{"n_layer": 14, "d_model": 256, "n_experts": 128, "experts_per_token": 8, "d_expert": 32, "d_shared_expert": 0, "activation": "swiglu", "moe_layers": [1, 3, 5, 7, 9, 11, 13], "router_score": "softmax", "normalize_top_k": true, "routed_scale": 1.0, "balance_loss": 0.00411, "balance_bias": false, "init_std_router": 0.023, "lr_router": 0.000754, "vocab_size": 18912, "norm": "layernorm", "norm_eps": 1e-06, "tie_embeddings": false, "optimizer": "laprop", "lr": 0.000947, "beta1": 0.9, "beta2": 0.95, "grad_clip": 2.0, "batch_tokens": 65536, "seq_len": 512, "train_tokens": 362500000, "steps": 5532, "dataset": "wikipedia_en"}
Below are experts of layer 11 (counted from 0) of a mixture-of-experts language model. Rows are named down (a neuron's output weights, with its number) and show model dimensions 0-255. Each number is 500 + 25 x the weight over its row's rms, rounded and kept within 0 to 999. Numbers have three digits each.
Before each expert's rows: "comes before" lists some tokens at least twice as common just after its tokens as in all text. This comes from a sample of Wikipedia text that the model never trained on. Tokens count by the router's weight.

# expert 73
comes before: " in", " as", " place", " 4", " a", " on"
down0:479523450453474475463476508520508479516518508479488490479489503464469494479479530527492485474506455503487495465473513532474490493456537525501548504523503493483542502481504500477482492482491530472490525524497515484523502479570482482498481492521544519496526486468510496517542539489487497527563539507525489509475557517461491526483531491491513562500548493455496434498452497539488483483489529539470450525491496478483514486524493451480565503477514522519494506472476508490488508475477524497479478516499517489492527482509501518515487525487479497494531536503503528498471516523499507491502486501490514429490465486546524489511498478524556539503477555486504507487502509507465461502472432503517538457520509523495506493467513513485524469487472550479497543514511481485512484519521510

# expert 103
comes before: " the", " a", " his", " he", " to", " her"
down0:511494542486470446510460491514513466515521494491494513491533476509468534526495526475526482496448493503494483471483501534501479516468499502501490477507511517547507505472513520533489500516514529538475522534507487513516511469472507507487477508477502542493504531520492499506490507503516475572507480483569489487500499502539483466528503475515472531499471530503472486541506505551521490507486509462506449471502469495495524485505501455516512531484496514459506512496510483493509445501489508537463499482479482524495480537542509493476465473501468548524490491471531545513481516479522490503472499535466507518477477521469470471478464482475518525571477509509480461510482509545508526542441516493514493471499535496463521484468498513442541481504491504569471569493471482557492520497493492

# expert 12
comes before: "ed", "ing", "ed.", "ed,", " to", "ated"
down0:455445521507510506517514498501506475511502506484535494502493499496509536509465522510498466530501468493525534538483493459478526521486530526503472472493509497489520506491474487502501520512520442516487456525510534483461503506514468500527467475486480507516502487514515511515481479509448495513484462492489536508569516528479485512552476521553528492537497508514495523474503481530514465513490509433519512475517506485478496531501446528545521513501509488526506450504503497531522472531499473497494483459462530487467494520475538525447522499523490519507453463516548497490470476509520509506500490486500501502531484505526493483519521445491515499522500504490459481531467517515494548487518517408488485536500490545539558488476502525478495542490478484497462525492448516530507564496472508

# expert 112
comes before: " |", ";", "i", " =", ",", " as"
down1:463482503500509506484484495500445509518493528523524476493485486457533502519492475546501532483480518500460492481512493497525516481498467475547465494500504508464474536537517494532531492487532493517556472507499517510515511506496519467562436503514528520487463470462478514516488505494492482493457502497518488482469473460493514504529505484512468506511481515515489479534495504507510463570481517473512480479534518560535479512506490517514480487492466489510504478535518514483513481493536539471469472510464542478494499504548493511497522494509463467519506542545470455546485496510470464515508449455534467543467486528536493520526492533523499475508507453457494498520519486522550507524470491513520488472480472511504518520518502467537529465507459494487540492498486508554544541498495462

# expert 94
comes before: " to", " of", " and", " in", ".", "'s"
down0:525525475460496491494547510510478527515464501533451498503513531514506483496509499479481506452456463514503494495510501470495502492491476479497503439508476479535520518501517496524494473487479529486481515495504497521492512531573516510539477512530503436485515523561493494474490508516520510457462529514504509525494494508473486449488484482499465530501526515484505529512468507494515423485503527468477514490463490484528491520477512493518504500515489464437523518514514478477539532453532545493524509458460512492546518530467455526515502517510493492473524481461528483534485496497539541459496521455513497475513508454456482515491516472501498503527486483505458506538538516494501461519561527525474460509497528511458533527491486514518516505522531507557539501499491503520509483528494472

# expert 70
comes before: " 1", " 2", " 3", " ", " the", " 0"
down0:487516508470513489470492539482463478498541488495496480506490474456525504472474496491454531501529460486509462450491525500521513532497501483558466516500462504502519501502513494500484482528531534475505494459458485522482456502521500497481519536555485485500510464530500502483543503500536479479507555502460496485478510463499480500555509508524516509472527468540475490492490494499510507539484454497483482520509490513483530506537503523531533520499516486505506475532530504524479531504454485499482491499496461536477514520479486515562496476492467545539522509520460513477486505498515516461517474515523472515530519501469475484536521449463520485487533488496503503475518546440468519464493519524469497536508470492475560506471507477467514478471548498524475559490475546492510475506556490

# expert 115
comes before: " the", "ate", "ing", "ed", " a", " to"
down7:488484521533555555489491496505502521502459459478510503482534492474510506450506506481501515487537495522498499535517535537519487485483476488511487532486487522532488492533481504524480467522524480508542478511486500498463511497418477497519482496473496470480522512484476526516513528511495533469485482485476497501504473518525516542536525530511513519522503494517480491483530536482455486465485447481522492495509516480490530466505490467501517531492507517478526475536507496533512485546491498506478469458503471537472526456546504502508499479467513465467502471580490482487495522468507459507499491482511522541464539496496497489459501508510516487466521477522503461477514526494525482409501480524473518526544465503517545543503509521491510569512518510487543497519462475543502472503467498

# expert 111
comes before: " ", " —", " No.", " Win", " –;", " L"
down0:476516505549437544548530513501501481495441494502529494494495419497529498503486488527485483477510492513500479473487479496481511509512539503514492474521486496471522479470520489486454491494481516468509522476507513496529497486540497501485489471495485463487507480504516494529480540478476495555514500470512496475497533477502500484536541515522500530505520483499509509504490503526536472475528518481494515522450511499487477486506459498514479487503496534480476551500547459483511473513463494503515496514481494496498496507467476512525459478500483509512536481595497530524475452507473528479489504498541463506537542543533575482501498530507511525513380504472491513513452512490508492519479512509526528538501470460486518494503518479476503501487499509497439499511522503499502502540494501

# expert 82
comes before: " |", " –", " of", ",", " for", " ("
down0:492480521482475474570499483542470526505458455492464494487495499485477521517461478504447463499516474496535492560470488504510485543543500498518488460475509530527490504507517536520514498514494520503509458489481474520560473542491478541507481530513438483464530498483529502482492482452549508549524476490523541504488483522477483531476528514506476487491496547472515464477456502501512488498574495499535489472520503456497483492529518495539484492500512467505484477534504497507513466519496523485484532562505525465491518475522465504525459474554523472457513497533493500542504521514491521475488531493514499558529515502498493483527471488498503519504507519519501512521504486499471480473502515484478522470515480472521478486540464518467508490473506512481472494516468473549518526509536488

# expert 68
comes before: "\n", " ", " —", " 0", " L", " $"
down0:497465503489502526531520501501495479507469528500501518487471486498558481523479528502561497464464475498489519538494522501504542468519486472513501496498494526449491500516531542486522490493557517494492550525488535476475531497469508507483485501450493498479485503530507511488476520537499503484523505497461518477549527514531550479508488568471486523484496526477487474510490535518503509502478503532531507512499501514494471514473474477507484471456512490451472496498483495497510509446505477553474483536505508536495515512478539580510482536526498479482530492489556487476488501507510478528538511498494488530520522493465539507471502434467504487449485499521462484480536534435513430487516535504470524541510472487490502465504477521465513479533482530506477478489522518498489488530495494

# expert 48
comes before: " of", " and", " in", ".", " for", ","
down0:510499493513544495488463504476512494495495475473499488468545521498500528519512531524488551482500495546513488514575489491464503561494531533501487507508496490463494433508488464479497488508561493507507474509527475455496526459466525512491461506475480475500476512482512494494494505473512488479500515532541440489471475497479490464541521492448467465535463512470501524506480453481483483480464474546498549461505491524500499545500488525527509505490542495520495535529497515531460496510514481491514521531497513509553497498513528537460487507564489478511497504524451484530507496499500464533527485532497499497487518546510448498522487525517523518438502535515482530460495540480502511509466486475483506515530487460516532442485517514520482513507509488526490495492521499510508536480536510

# expert 99
comes before: "\n", " The", " He", " In", " It", " This"
down0:542485473484566512453526527508522492471507484506506505511476528496493506511533512492505479492498454460523472539493505534531472498506518558521470539462517526521450484569463516488499475524479490472512510514531498533513469530500525500524486533471527517504436503508460532498495464486464520524499504471481493481531488504528461462495491484523485492489491465498491504494480496476508476512487517460549517533508503490512505486518522474497499499481514510498502477553498512498503504515482490533533479494547512537489528501513523479549489498518497528458522512421474481474490494503521488498502521516497484494544490501456526452449486496534527503490579488499527510407470466493514472489462488513519482502469475503472469477481497551522508534494507528504475510504491507506536504522494480